From a checkpoint of a small mixture-of-experts model trained on Wikipedia.
Size: 8 layers, width 192, vocabulary 26579, 97.4M parameters.
Experts: 48 experts in each of 7 layers, 544 squared ReLU neurons an expert, 1 pick a token, a sigmoid router.
Training: a variant of Muon for the experts, 616M tokens.
Below are experts of layer 5 (counted from 0) of a mixture-of-experts language model. Rows are named router (the router's row for the expert), up (a neuron's input weights, with its number) and show model dimensions 0-191. Each number is 200 + 40 x the weight over its row's rms, rounded and kept within 0 to 999.
Before each expert's rows: "gets" lists some tokens that make up at least twice as much of what it gets as of all text. This comes from a sample of Wikipedia text that the model never trained on. Tokens count by the router's weight.

# expert 6
gets: " |", " ", " in", " of", " (", " to"
router,158,127,103,51,323,188,237,176,155,227,177,238,190,262,245,151,181,236,220,253,145,235,183,205,239,168,200,197,136,228,211,162,210,178,178,214,187,209,196,182,244,260,200,190,145,221,221,204,276,218,260,191,223,174,272,172,236,220,208,157,198,156,212,286,222,151,181,206,238,175,232,197,207,165,185,202,299,202,194,231,191,151,203,182,211,219,210,149,210,220,178,173,161,284,158,224,176,131,181,245,180,211,167,210,219,238,149,190,161,251,298,191,243,204,161,221,157,183,189,177,182,253,229,165,238,181,187,244,200,265,217,226,200,203,179,229,182,222,197,209,191,130,184,187,93,173,223,206,134,241,137,224,137,239,140,199,162,143,223,194,155,212,232,224,194,233,155,214,237,226,217,178,191,124,210,257,203,177,177,243,185,179,155,163,274,146,208,183,231,190,302,233
up2,183,251,197,224,189,180,146,185,224,155,205,95,169,185,186,211,237,225,196,185,183,142,242,181,250,114,213,187,145,169,218,195,160,214,252,142,168,257,226,192,149,149,256,244,171,205,312,276,181,138,305,153,186,192,186,184,213,190,189,219,188,193,269,247,220,207,219,158,234,214,183,232,183,189,207,246,209,205,206,186,242,199,175,184,172,206,134,236,154,242,82,196,152,240,217,213,156,166,171,160,231,229,220,246,200,198,270,143,168,129,248,186,211,166,174,199,238,246,184,170,218,171,186,223,236,196,180,264,157,153,233,237,245,202,195,199,104,173,258,204,160,192,211,261,259,277,218,229,215,236,156,188,186,194,163,213,196,192,239,142,207,192,224,107,264,259,313,295,256,244,198,231,136,214,259,171,251,178,173,187,222,177,198,209,257,213,198,173,154,192,204,181
up3,199,293,203,240,192,153,150,197,214,195,274,110,144,230,209,297,186,134,254,170,290,161,122,226,230,115,276,206,213,177,194,163,174,145,217,174,194,241,270,262,202,253,219,266,183,229,168,258,167,129,197,220,219,218,231,190,187,179,197,231,192,228,265,178,167,195,194,220,240,251,181,149,227,231,175,174,228,205,186,167,132,229,221,137,215,150,231,180,144,204,222,192,187,204,183,172,187,174,98,214,219,160,176,179,251,206,141,141,172,163,230,150,134,178,189,174,242,202,135,235,199,244,236,217,184,200,185,210,176,220,253,173,244,125,177,148,195,179,233,200,161,264,191,156,202,164,188,173,200,176,251,226,254,148,107,250,191,237,249,163,270,127,183,208,247,219,171,216,200,127,131,180,206,194,181,229,196,161,160,193,171,156,268,237,181,262,197,191,260,205,230,157

# expert 15
gets: "==", " after", " before", ".", " from", " until"
router,241,161,194,228,175,195,156,191,137,197,238,208,221,158,172,220,241,149,250,126,224,227,242,214,216,220,277,136,249,172,154,178,118,222,168,246,241,124,161,180,195,136,202,185,201,265,236,214,146,162,256,153,226,258,207,172,212,289,166,229,216,252,194,186,183,157,217,230,162,198,205,186,273,215,288,204,155,204,213,201,253,159,194,195,128,233,188,219,160,187,174,193,234,141,246,213,273,216,291,179,203,222,131,177,111,261,202,265,255,196,244,193,270,153,196,184,166,130,243,222,249,179,223,185,183,206,203,216,187,155,266,201,116,173,223,162,201,200,146,170,214,166,180,206,187,155,237,208,318,203,159,193,156,231,266,218,236,211,229,155,203,226,262,153,193,167,178,226,175,270,230,166,240,220,143,102,168,203,199,161,202,200,146,163,145,232,162,219,163,191,168,188
up24,165,188,213,161,161,212,204,235,168,201,251,233,197,239,227,272,193,104,164,209,243,235,200,216,150,205,231,232,179,170,132,161,141,162,246,214,186,176,193,264,177,171,105,138,177,169,186,261,249,246,237,190,240,239,253,265,222,158,187,168,132,153,222,233,170,195,236,196,133,195,183,160,230,169,169,299,176,237,215,155,173,209,186,161,199,193,74,210,203,137,247,172,317,280,199,236,214,182,189,227,175,170,244,165,180,222,181,189,240,242,222,218,243,174,176,177,308,145,200,194,273,191,165,185,197,252,269,240,198,237,213,206,218,236,177,233,166,218,191,190,228,243,190,223,224,180,214,159,250,171,211,220,150,248,169,156,192,252,192,177,218,183,178,159,212,203,227,151,242,263,231,198,162,240,160,135,265,315,236,203,241,166,223,270,190,230,123,232,206,227,193,213
up25,144,203,175,209,177,107,186,143,256,225,201,145,240,220,108,220,197,216,231,191,179,235,261,256,207,200,118,183,211,222,207,217,105,167,198,192,221,138,205,210,185,154,162,226,205,143,189,218,146,164,201,235,270,216,252,159,173,184,207,273,227,243,143,203,226,132,287,206,203,176,235,237,142,296,240,154,215,150,150,213,186,162,175,195,184,154,165,223,276,207,179,215,307,276,205,205,228,162,239,221,225,206,183,271,173,159,228,228,242,230,202,204,218,226,230,196,215,166,255,184,189,191,168,153,123,218,117,209,232,192,239,261,192,208,230,151,215,178,176,162,230,183,200,186,164,198,177,172,284,198,168,185,201,165,120,230,182,221,145,166,228,225,220,267,252,140,168,218,138,233,159,239,143,203,158,171,159,239,297,259,184,241,217,260,191,248,173,179,249,237,174,227

# expert 32
gets: " in", " of", ",", " at", " on", " located"
router,129,188,197,145,210,129,203,242,270,208,211,265,159,201,95,312,168,195,271,167,180,209,148,249,215,247,173,266,201,190,190,210,187,249,203,210,230,157,256,180,209,212,206,277,258,180,188,212,155,185,241,173,200,165,130,224,198,216,258,168,217,163,194,194,216,207,134,211,261,196,198,203,241,225,215,219,187,231,165,143,236,165,246,178,162,221,217,175,198,228,173,188,134,153,243,200,245,181,238,175,192,218,244,136,189,178,226,188,74,218,225,195,192,272,207,199,180,231,181,275,182,273,245,160,187,191,267,139,260,203,239,177,212,209,150,199,218,190,194,214,254,177,170,255,163,234,228,122,133,266,147,146,157,281,187,216,212,217,151,250,210,158,173,167,164,346,206,168,168,184,220,156,220,220,216,191,156,260,184,236,151,217,192,195,158,192,122,203,207,211,218,213
up1,189,131,182,197,185,112,194,242,184,193,176,304,206,207,229,143,206,295,215,185,235,272,229,207,222,227,154,214,224,259,236,206,165,279,162,133,215,156,164,222,162,155,176,217,205,162,234,244,156,89,186,204,220,224,228,272,106,265,218,213,235,219,234,188,136,259,201,201,129,177,231,260,191,194,190,146,181,197,142,215,189,204,213,122,194,234,169,194,154,148,191,159,181,190,231,162,214,235,191,223,152,182,185,189,241,294,205,247,224,205,182,248,196,204,170,167,248,159,179,186,200,170,246,182,147,255,199,195,242,230,264,223,222,186,277,146,185,250,242,224,221,241,188,272,198,172,106,222,206,236,157,271,277,192,160,149,191,172,183,186,224,186,180,220,146,234,254,215,186,188,185,205,237,184,246,231,160,198,327,206,184,155,190,187,228,206,218,155,123,249,170,178
up2,216,179,184,231,180,247,185,230,230,308,160,138,200,227,179,183,197,160,195,140,216,239,170,257,151,152,187,179,204,205,149,186,222,172,235,166,127,167,253,189,244,238,174,219,173,249,198,246,219,218,167,191,104,261,204,235,232,207,194,227,195,259,156,182,246,148,210,223,209,233,212,210,163,190,182,228,223,225,203,142,249,265,200,192,168,137,169,194,223,211,240,251,232,207,178,157,202,200,209,251,172,152,220,138,280,224,192,212,151,208,107,225,209,212,198,165,207,146,185,180,178,230,203,250,207,209,161,192,208,123,209,192,231,273,177,215,163,148,188,259,220,140,184,274,182,320,233,210,200,226,214,205,207,261,213,162,209,374,210,230,255,190,274,192,122,209,203,211,205,219,201,156,161,154,257,192,228,189,193,237,269,217,174,157,167,326,183,236,221,195,159,149

# expert 39
gets: " (", " |", " ", "|", ",", ")"
router,175,142,82,57,329,169,238,190,155,219,178,242,189,249,258,158,181,238,229,253,152,225,192,201,229,152,193,202,144,226,187,175,195,168,173,220,193,219,207,182,239,237,189,223,148,221,231,202,276,213,262,199,227,152,270,172,239,207,202,156,194,158,193,283,225,157,173,221,240,184,231,198,215,169,180,209,301,200,190,242,185,151,206,207,214,237,195,153,216,223,190,155,171,280,129,218,167,129,177,253,174,192,179,209,213,255,148,204,159,265,289,200,237,216,156,232,157,184,196,180,185,253,216,159,242,179,180,233,191,259,216,227,201,179,175,233,176,215,180,208,213,125,193,188,103,163,226,191,134,243,141,236,153,232,140,194,173,134,198,194,167,206,228,232,178,231,168,216,225,234,212,178,190,129,207,261,216,184,172,234,174,187,159,162,282,152,203,194,221,185,297,211
up9,178,271,236,228,130,189,210,192,185,183,86,207,237,210,219,244,164,291,194,134,209,223,127,184,275,246,122,247,173,268,192,243,201,219,189,255,190,192,191,208,205,227,168,243,225,186,186,219,204,181,210,171,214,231,185,240,247,196,173,179,294,261,168,189,198,213,171,216,191,187,181,226,181,192,67,142,148,246,220,239,185,172,180,134,210,205,155,163,189,258,167,200,223,171,267,190,183,312,136,240,227,145,183,218,208,172,224,222,263,213,207,121,241,241,222,216,255,225,193,238,185,156,195,228,173,282,128,251,232,228,198,233,240,219,241,212,177,245,139,194,179,183,202,226,210,182,166,228,187,166,179,248,218,214,264,224,197,170,186,148,119,220,266,260,195,144,182,255,215,159,187,155,229,166,220,192,255,214,192,253,173,235,162,215,188,229,168,294,272,123,210,190
up10,163,146,197,205,189,168,256,179,211,188,179,195,250,182,134,170,215,212,234,164,201,212,158,158,216,218,199,173,226,171,175,242,127,108,217,175,220,180,234,182,328,171,170,205,256,177,188,215,94,224,263,147,193,176,139,198,124,168,187,265,220,232,194,161,210,203,204,180,242,231,160,178,156,233,203,248,175,184,150,215,231,213,150,213,262,211,155,251,188,218,124,271,184,152,193,174,243,201,166,226,198,190,197,215,193,213,217,208,148,207,148,191,198,230,234,262,168,236,223,248,271,203,225,201,219,174,132,216,217,86,171,185,123,139,238,164,155,250,159,232,241,160,193,217,200,191,300,204,214,194,227,226,158,207,149,187,167,119,158,134,173,128,193,160,180,125,208,239,191,181,163,232,209,178,170,162,200,110,299,212,189,179,224,226,153,130,223,174,219,258,259,143

# expert 34
gets: " he", " which", " it", " He", " It", " that"
router,167,193,179,211,145,185,266,156,215,215,204,167,238,150,205,210,256,188,232,180,165,197,284,224,273,197,269,174,187,226,254,186,201,195,213,175,118,212,192,121,205,178,229,205,156,169,166,206,136,188,262,211,222,190,207,131,217,185,162,167,288,139,217,226,142,143,136,173,127,235,295,255,93,173,231,231,215,244,237,169,218,160,192,235,203,197,214,120,192,213,212,177,192,180,174,194,185,233,200,197,248,264,194,260,223,215,231,230,128,253,150,196,224,254,192,187,225,151,225,182,249,286,182,248,238,168,204,236,204,289,229,278,165,175,166,150,198,190,161,162,114,136,163,161,158,238,211,199,224,189,169,151,170,270,236,230,116,161,170,268,188,209,234,194,199,208,146,202,211,221,218,265,170,160,184,267,207,222,227,253,158,221,193,147,262,142,238,208,168,196,192,158
up2,133,270,251,101,179,187,269,67,220,195,195,166,196,215,225,242,207,205,119,160,182,169,205,187,65,207,246,194,257,197,201,153,240,203,198,153,207,221,209,198,193,161,195,146,201,176,231,170,124,216,226,162,124,200,180,196,251,237,247,255,207,191,153,161,147,227,210,271,120,190,205,150,129,259,216,174,179,138,180,165,222,227,189,235,198,217,201,136,233,210,180,286,211,238,161,225,174,183,215,179,216,247,204,235,176,202,189,202,197,211,142,239,205,200,145,221,179,179,193,191,235,194,180,200,201,159,202,239,218,209,183,209,196,174,253,229,238,210,216,209,201,199,243,172,224,214,215,262,141,230,183,155,198,160,185,125,159,352,225,254,185,181,272,237,178,155,182,168,195,210,245,319,145,263,162,155,187,189,159,268,213,183,201,173,236,176,240,220,192,226,172,150
up3,144,236,202,165,150,20,189,232,183,226,184,145,240,156,181,206,219,191,203,242,168,212,226,252,185,165,261,163,169,197,156,210,260,252,186,208,157,203,225,206,195,264,223,248,332,186,154,193,159,210,181,135,146,263,235,228,223,111,205,286,212,218,223,188,196,247,173,182,179,230,161,233,183,239,203,153,227,197,260,238,130,196,184,181,268,195,159,176,220,261,246,248,197,198,223,208,223,156,150,162,237,144,159,242,296,153,258,110,181,265,194,176,200,254,224,212,157,217,226,212,222,172,198,152,252,219,213,218,208,140,210,209,252,164,206,228,180,219,184,270,233,223,184,186,226,236,134,195,227,249,208,153,278,192,208,240,152,213,198,257,241,240,163,160,201,176,205,178,233,190,190,217,152,203,233,256,172,226,302,218,176,206,204,223,260,245,206,191,186,161,188,187

# expert 12
gets: " |\n", "\n", ")\n", ".\n", " such", " |\n\n"
router,209,169,224,188,275,286,140,170,271,214,252,160,243,278,274,144,142,139,215,162,177,240,186,215,243,230,171,230,168,161,270,149,212,215,160,245,129,146,186,132,168,197,141,217,167,213,174,189,130,268,200,286,230,205,235,128,244,211,247,177,231,202,226,180,152,169,129,179,186,252,185,140,243,149,188,205,168,227,253,277,162,181,229,246,211,204,197,210,230,213,272,228,240,168,94,169,203,218,207,142,252,202,212,133,231,219,211,164,132,196,105,237,232,198,186,174,163,230,145,167,164,153,214,229,214,166,183,220,258,161,183,233,261,223,244,235,186,177,203,239,147,158,219,180,226,279,211,283,163,195,203,215,182,207,240,203,209,245,255,211,185,237,185,174,187,205,144,173,198,227,224,216,206,199,180,228,192,172,162,175,189,178,156,177,163,175,222,299,161,183,147,141
up11,240,201,296,157,196,191,233,217,196,277,307,139,151,214,173,130,152,213,144,216,221,155,133,210,184,228,254,203,188,246,192,210,248,253,178,187,192,165,242,179,178,214,258,221,133,227,119,224,254,169,162,207,151,230,192,179,235,197,171,196,182,255,220,166,176,248,201,209,155,232,190,187,64,125,209,212,219,151,241,220,112,191,234,183,206,217,226,208,182,209,213,155,107,205,163,176,201,213,201,192,208,140,218,206,178,199,179,179,181,263,149,128,124,187,227,260,278,157,251,172,229,192,138,235,196,272,169,192,191,161,222,232,210,154,246,248,240,146,176,176,170,193,204,247,209,252,158,214,204,275,239,242,182,171,203,319,219,206,246,149,244,192,208,196,187,179,221,195,251,213,208,240,180,178,203,217,218,186,256,177,185,148,203,217,208,209,275,127,227,187,171,103
up12,208,190,214,251,145,180,183,206,313,185,200,159,227,173,213,281,217,169,187,193,141,145,137,159,147,199,144,189,172,165,198,210,173,237,220,219,208,172,228,170,245,206,247,277,133,213,241,196,198,211,191,187,42,166,195,176,238,204,162,190,217,262,215,198,211,220,228,224,154,112,137,124,229,228,145,211,248,213,204,156,197,182,206,199,248,255,221,239,183,189,226,230,222,169,108,183,156,196,190,128,205,226,198,216,216,257,208,142,212,171,235,216,191,247,288,265,233,190,105,223,296,195,210,234,201,124,201,182,214,241,173,173,199,229,207,187,203,179,136,236,218,282,195,195,194,210,244,282,235,210,164,236,183,187,151,213,205,249,221,223,153,97,200,216,268,160,252,255,266,234,188,162,173,173,178,177,201,174,207,198,124,194,205,232,233,152,224,130,240,180,206,196

# expert 22
gets: " the", " a", " The", "The", " an", "=="
router,166,182,175,168,174,170,215,247,256,166,177,252,219,247,199,160,142,219,245,191,189,194,255,228,193,166,219,197,183,165,238,176,206,173,169,216,195,228,256,185,172,164,197,144,197,123,168,250,222,245,176,172,197,118,218,170,256,236,223,159,151,154,251,223,167,163,226,166,203,173,223,262,220,194,188,152,151,188,293,245,195,176,179,196,254,188,218,165,144,189,234,170,195,221,125,222,125,166,193,247,177,217,152,222,234,244,234,248,178,211,143,212,202,275,218,231,172,166,203,205,229,253,224,129,202,230,235,173,269,238,152,201,214,138,163,189,144,268,151,254,158,163,213,187,226,114,236,215,127,183,183,189,169,103,233,203,239,104,234,197,180,241,160,235,147,221,169,185,206,171,268,264,111,121,190,292,231,164,121,241,202,167,200,178,239,141,265,189,247,180,202,264
up2,135,221,195,184,181,185,152,255,215,196,176,184,169,222,222,210,172,176,184,299,164,213,232,193,231,253,212,202,202,191,173,244,114,185,197,185,224,180,242,170,196,174,170,190,220,222,267,201,240,222,251,146,225,255,169,122,246,247,270,261,165,184,166,162,235,171,230,179,221,236,138,229,167,178,165,197,154,104,266,200,183,207,225,246,219,261,225,190,213,249,212,247,228,202,226,207,127,210,178,217,224,262,214,233,218,180,301,184,104,109,188,232,205,221,161,181,252,163,134,305,175,214,249,204,178,215,170,154,256,257,172,246,87,183,245,197,214,174,215,210,201,189,224,185,234,228,166,196,270,208,215,217,233,175,205,239,173,220,275,212,164,95,281,222,252,230,232,208,281,177,224,166,219,241,212,213,205,166,147,225,184,168,240,198,184,197,91,223,163,171,145,209
up3,188,211,164,172,191,201,223,228,255,191,145,281,192,232,154,141,256,132,209,109,190,238,135,224,216,157,213,208,259,188,130,155,124,241,217,143,217,216,262,163,188,198,224,180,173,115,216,237,303,212,255,184,147,173,151,167,199,189,171,260,224,202,216,201,181,242,278,196,188,201,165,226,146,152,209,201,187,175,244,220,204,250,231,106,242,122,154,249,157,233,218,195,196,198,194,166,207,218,96,185,176,186,184,185,160,226,198,131,135,196,197,200,251,179,297,228,219,155,158,173,202,180,187,107,185,179,196,218,233,183,191,175,166,133,200,202,169,160,179,259,210,306,189,240,248,170,226,268,244,202,205,213,165,213,136,195,168,136,267,167,220,197,182,208,204,255,122,184,206,142,180,177,219,185,239,240,146,207,165,230,168,179,221,175,223,240,294,199,184,167,193,248

# expert 8
gets: "-", " |", ":", " \"", ".", "|"
router,165,125,98,54,325,177,239,178,154,231,176,234,191,262,243,152,193,234,220,258,146,239,186,203,235,163,196,201,139,228,212,166,205,173,177,210,187,209,204,182,242,263,195,197,138,220,227,202,277,218,259,189,221,172,274,175,237,220,208,165,198,157,208,283,223,155,179,206,240,173,229,198,210,168,186,204,305,196,189,226,193,150,210,182,221,222,206,153,204,223,179,171,165,284,155,223,176,134,178,247,178,211,165,202,215,235,148,188,157,247,301,187,244,203,160,228,161,181,185,181,182,250,230,163,242,182,183,247,191,259,216,223,198,204,177,238,182,216,202,208,188,133,188,185,91,172,220,204,137,242,138,227,143,242,135,195,162,141,216,199,159,206,230,225,199,226,163,214,240,223,215,173,192,128,213,254,205,179,176,238,181,183,156,158,274,148,203,179,231,185,305,223
up2,212,185,191,183,219,206,189,232,204,208,173,242,192,214,211,193,260,194,158,172,157,177,190,129,158,174,239,250,133,170,182,199,119,223,325,134,184,188,207,203,291,219,237,144,181,167,183,183,175,167,186,227,175,181,163,245,185,209,272,236,204,185,132,204,129,217,245,195,237,219,118,177,215,117,166,170,182,171,135,141,206,222,202,248,193,177,167,225,236,203,139,212,208,235,203,157,206,208,184,212,195,178,137,171,176,232,125,295,169,163,194,163,114,192,245,205,213,248,229,249,194,216,259,202,151,207,197,180,257,191,261,158,186,177,302,131,169,252,186,158,205,219,226,275,211,265,241,187,177,225,241,200,157,165,216,187,219,222,279,110,225,161,216,203,210,199,271,235,138,225,165,206,186,219,186,192,211,163,269,214,302,205,221,250,162,236,132,138,249,207,150,251
up3,233,140,221,166,242,239,178,148,234,253,173,246,265,232,208,247,248,195,203,186,299,113,158,248,222,184,215,191,173,172,185,243,163,217,192,153,208,238,198,190,190,185,201,174,220,220,237,152,233,262,230,191,138,199,191,237,216,235,254,228,221,206,207,194,189,161,271,199,230,93,149,180,278,206,178,241,155,192,187,147,177,226,264,178,217,179,267,165,274,263,196,187,241,206,215,133,199,200,305,267,181,226,260,192,183,242,154,261,229,256,221,209,117,222,133,212,171,181,227,169,245,229,242,269,146,170,168,237,189,220,139,138,216,220,145,137,173,172,175,142,235,221,265,202,278,214,146,203,193,205,213,284,246,195,195,224,206,205,197,208,235,244,239,169,236,159,235,205,247,144,104,166,176,213,160,115,222,172,164,163,196,201,171,235,186,210,200,219,142,181,143,160

# expert 11
gets: "th", " first", " years", " second", " season", "st"
router,187,171,210,264,225,216,182,149,220,185,211,245,142,169,175,167,261,210,172,177,162,227,196,247,202,148,174,231,125,210,181,242,208,223,182,179,168,189,123,240,164,173,160,243,190,222,183,220,138,172,177,220,285,118,152,215,221,229,273,198,173,163,222,140,242,211,230,190,266,199,208,196,180,214,228,206,237,228,214,171,180,189,156,208,297,191,178,272,170,229,124,192,165,122,274,228,207,224,270,203,281,264,176,174,257,219,173,206,208,243,63,258,206,183,202,199,178,215,230,165,218,135,205,172,108,216,169,125,230,257,208,208,247,201,230,328,238,139,222,211,203,224,286,227,235,203,215,223,232,201,182,208,167,231,151,240,235,198,184,178,188,241,218,177,147,179,227,200,204,202,191,205,234,162,134,104,174,158,192,177,210,260,201,187,220,143,228,132,135,216,208,252
up1,200,153,171,240,182,250,191,153,160,121,225,176,185,191,217,259,207,177,239,195,148,231,217,198,179,218,197,206,186,203,247,199,230,187,236,167,201,234,178,256,182,221,132,179,90,192,221,219,204,199,256,217,214,178,71,187,163,242,252,210,285,179,252,100,262,122,246,122,217,188,195,205,219,158,221,186,173,169,165,157,168,167,123,234,216,216,141,292,190,173,121,151,164,169,213,227,280,182,227,156,126,269,231,203,223,281,164,198,208,256,178,170,230,205,236,217,198,214,142,156,249,227,168,217,165,232,191,198,190,254,149,177,241,137,194,268,222,221,199,169,212,160,238,246,167,269,157,252,193,192,185,251,240,224,124,225,129,191,236,218,168,202,158,200,232,189,199,239,189,130,224,291,234,172,221,200,217,184,206,279,200,204,194,237,260,172,157,206,144,202,211,168
up2,182,240,188,110,206,184,246,221,142,216,223,196,215,263,187,192,193,192,188,176,229,119,91,223,174,214,177,226,237,212,265,247,169,159,245,210,185,234,187,207,207,169,211,177,177,150,161,267,227,109,197,209,245,192,162,197,171,219,176,211,211,179,225,230,176,210,179,216,227,190,224,234,246,199,203,195,185,283,223,246,178,207,187,196,247,211,209,146,210,235,224,191,139,166,258,124,167,76,234,223,113,197,184,213,239,174,152,223,236,211,196,172,185,202,182,175,183,219,173,185,184,224,255,182,167,169,197,230,192,194,157,217,222,115,183,182,184,233,178,210,192,200,280,265,249,128,182,124,195,169,179,186,200,158,133,143,201,243,205,93,253,239,202,197,232,190,192,197,176,137,168,221,168,170,290,235,178,193,232,236,149,308,147,253,210,209,235,76,161,199,141,94

# expert 35
gets: ",", " that", " where", " when", " of", " However"
router,199,194,233,204,120,242,206,144,271,241,272,239,230,243,180,235,226,207,130,135,175,158,216,179,189,196,192,147,219,206,102,252,196,195,248,215,132,311,223,195,219,194,224,162,255,164,150,128,191,219,256,245,275,260,138,269,167,240,190,266,228,121,205,210,168,197,195,199,282,186,200,192,207,218,236,199,172,183,219,304,199,193,129,185,211,141,186,201,158,195,232,201,204,144,230,158,154,163,262,186,234,170,213,232,180,255,279,169,264,202,223,232,206,174,148,224,192,162,190,182,240,132,193,173,150,215,260,185,220,126,196,258,204,261,166,200,222,221,194,245,151,285,176,159,229,203,169,149,156,196,153,186,167,142,241,266,191,202,224,227,239,175,202,191,159,236,257,211,213,227,162,170,129,216,204,193,252,245,194,223,180,185,183,194,148,197,245,188,205,149,108,170
up24,151,149,172,182,187,182,188,230,135,154,156,179,219,192,122,211,121,222,222,209,208,127,226,184,136,270,170,129,269,189,140,241,193,168,256,221,187,238,260,198,265,174,182,237,238,186,240,137,151,167,145,118,204,149,177,174,156,215,200,234,175,223,199,226,156,245,158,270,178,188,112,209,171,295,206,163,195,212,244,197,228,255,145,248,206,200,203,200,206,218,218,186,205,244,155,192,148,170,148,205,166,121,149,194,231,195,138,223,250,250,205,261,145,107,184,223,226,242,210,182,195,157,237,241,207,218,209,158,253,277,161,192,220,152,222,189,189,224,263,124,195,179,142,140,232,151,185,182,153,261,220,207,239,236,129,146,236,250,200,187,190,142,184,177,232,205,231,220,233,103,165,245,237,186,245,202,189,163,192,237,231,261,263,183,214,148,166,223,233,168,188,223
up25,209,190,188,150,221,132,222,218,246,115,194,217,180,148,292,229,226,204,194,238,246,153,222,176,232,261,220,278,181,203,149,180,219,204,229,172,204,134,187,206,188,192,203,176,237,215,190,173,118,210,211,267,229,166,248,234,271,137,202,91,207,194,195,175,247,237,162,160,209,202,100,248,263,168,206,177,192,122,246,226,171,187,185,222,237,209,140,191,157,234,220,185,220,228,85,225,159,161,189,187,196,230,172,195,209,312,153,206,189,208,137,136,221,186,223,181,233,171,232,206,226,156,162,209,219,222,227,88,150,201,150,205,169,165,190,187,166,217,167,172,176,240,204,195,165,260,214,179,244,135,199,170,155,157,121,275,188,218,184,55,137,251,221,210,160,198,203,183,251,249,241,194,181,210,222,218,164,141,190,197,178,163,263,224,206,164,179,190,225,193,159,204

# expert 26
gets: " ", ".", " |", "-", ",", "="
router,156,128,108,51,321,198,244,181,152,225,177,245,191,261,247,146,173,233,223,246,144,229,188,209,244,169,202,192,138,223,213,163,216,178,178,218,190,206,199,178,245,257,206,191,153,228,220,208,269,219,252,199,225,175,271,171,238,222,208,156,198,152,214,297,218,149,182,210,233,178,232,199,211,163,186,205,296,203,200,234,191,148,199,185,205,218,217,148,218,219,180,173,158,275,152,222,169,129,184,246,180,208,170,217,224,235,150,200,167,251,292,195,244,207,159,223,154,185,194,176,178,255,231,161,244,176,190,241,205,265,217,229,201,202,177,223,178,222,192,213,193,123,184,185,100,171,230,212,132,243,135,217,136,236,143,198,168,144,224,196,155,220,235,226,189,244,150,213,231,224,219,180,188,128,207,263,204,177,180,246,186,176,156,172,277,147,214,185,228,188,297,239
up2,159,189,226,231,174,204,233,189,203,211,194,197,189,204,230,263,170,202,220,216,284,134,179,209,209,226,185,261,202,202,221,199,198,163,231,207,191,226,204,201,225,229,217,205,186,177,189,111,200,168,180,176,181,142,204,154,132,213,230,217,186,197,104,180,202,248,170,154,252,157,179,211,156,277,170,199,166,160,111,242,209,213,270,194,156,149,264,224,151,231,240,157,239,270,142,240,176,153,205,223,232,274,180,193,220,219,231,174,174,236,162,186,211,143,285,213,253,156,200,307,181,220,232,207,204,189,168,236,210,179,196,117,158,195,227,248,201,258,204,210,232,213,118,231,155,236,233,233,187,131,176,268,222,258,165,155,196,248,249,105,113,129,201,218,168,124,281,158,234,251,260,176,173,242,169,201,221,142,264,125,207,229,184,149,248,127,166,195,171,182,224,194
up3,226,218,180,264,213,169,153,216,206,248,190,211,246,221,129,197,280,151,190,216,219,188,170,127,199,166,181,234,168,174,107,197,190,208,183,220,204,210,210,200,217,189,227,253,145,212,178,205,265,190,205,201,136,136,222,257,198,275,171,235,168,224,223,182,185,266,178,195,233,180,202,178,216,222,110,186,229,224,161,149,205,207,153,201,184,218,215,161,213,104,190,225,217,198,202,157,262,257,208,204,161,228,244,158,216,283,201,220,149,175,193,217,226,264,244,308,278,240,186,284,249,255,202,280,141,174,160,248,152,161,134,186,151,217,177,216,181,199,221,170,249,196,163,196,177,245,228,190,234,121,233,230,186,189,118,198,193,213,163,118,120,267,227,175,217,208,268,169,228,123,131,171,201,204,212,271,130,215,229,232,176,167,267,210,128,179,166,171,138,241,194,190

# expert 42
gets: " the", " his", "'s", " its", " their", " her"
router,219,201,178,201,193,120,202,173,186,160,279,222,235,169,145,218,236,163,223,184,164,286,164,178,212,194,213,146,175,258,143,165,148,187,155,217,234,132,241,139,192,165,169,249,123,211,104,267,184,204,155,138,128,146,184,263,222,176,254,125,206,215,229,217,168,166,203,219,140,243,236,267,188,210,192,233,238,228,246,230,159,198,227,192,199,251,187,252,114,219,229,191,136,144,116,170,180,273,209,190,225,174,245,217,228,207,189,225,293,215,151,228,231,292,187,179,189,126,191,201,167,250,233,205,196,166,225,111,178,217,201,181,240,219,145,171,174,211,194,231,185,132,269,205,187,204,236,262,227,226,260,188,179,176,276,185,214,131,176,233,202,179,193,176,221,217,217,161,175,160,214,247,256,104,229,180,168,180,194,175,228,233,295,230,239,247,183,221,187,181,191,224
up11,120,322,242,234,155,154,210,165,187,186,219,159,218,157,204,192,199,231,241,199,171,236,184,172,182,256,155,201,207,213,163,202,204,181,238,196,230,164,170,221,221,120,228,136,211,184,156,204,139,253,189,169,237,191,212,177,205,142,221,194,235,192,189,171,209,228,204,225,126,190,217,226,228,249,171,81,240,212,197,246,157,215,206,278,207,163,220,192,169,212,183,237,243,212,156,163,315,232,191,271,172,215,220,194,161,276,129,198,271,221,175,195,248,224,255,194,147,167,213,138,240,197,109,252,193,193,245,173,206,174,192,254,170,155,210,245,203,245,215,192,224,348,235,160,179,172,204,200,276,206,191,139,181,196,229,196,222,188,240,159,231,246,255,210,223,198,193,241,256,231,163,230,239,256,246,267,95,158,221,180,172,161,250,191,186,232,260,206,210,180,211,272
up12,209,224,236,166,173,88,212,201,163,208,226,172,157,189,182,162,211,223,221,247,191,128,197,235,234,200,173,296,278,182,187,195,204,186,253,150,217,163,180,163,163,206,276,207,191,159,194,235,148,200,262,99,179,185,197,241,167,153,201,176,224,275,128,206,192,344,213,182,329,244,188,244,217,185,261,220,171,193,147,238,205,139,294,233,201,248,139,195,131,258,179,233,173,146,243,211,248,210,219,176,191,190,198,202,220,169,176,244,205,231,231,149,92,249,173,260,179,195,165,201,244,257,226,198,204,274,251,224,238,169,200,157,197,299,192,177,229,191,198,247,247,226,221,228,177,238,219,204,199,239,139,206,200,216,263,214,204,198,204,218,185,197,249,213,205,210,182,221,246,153,225,160,216,220,209,164,170,140,210,226,195,144,243,215,241,213,175,222,113,177,233,191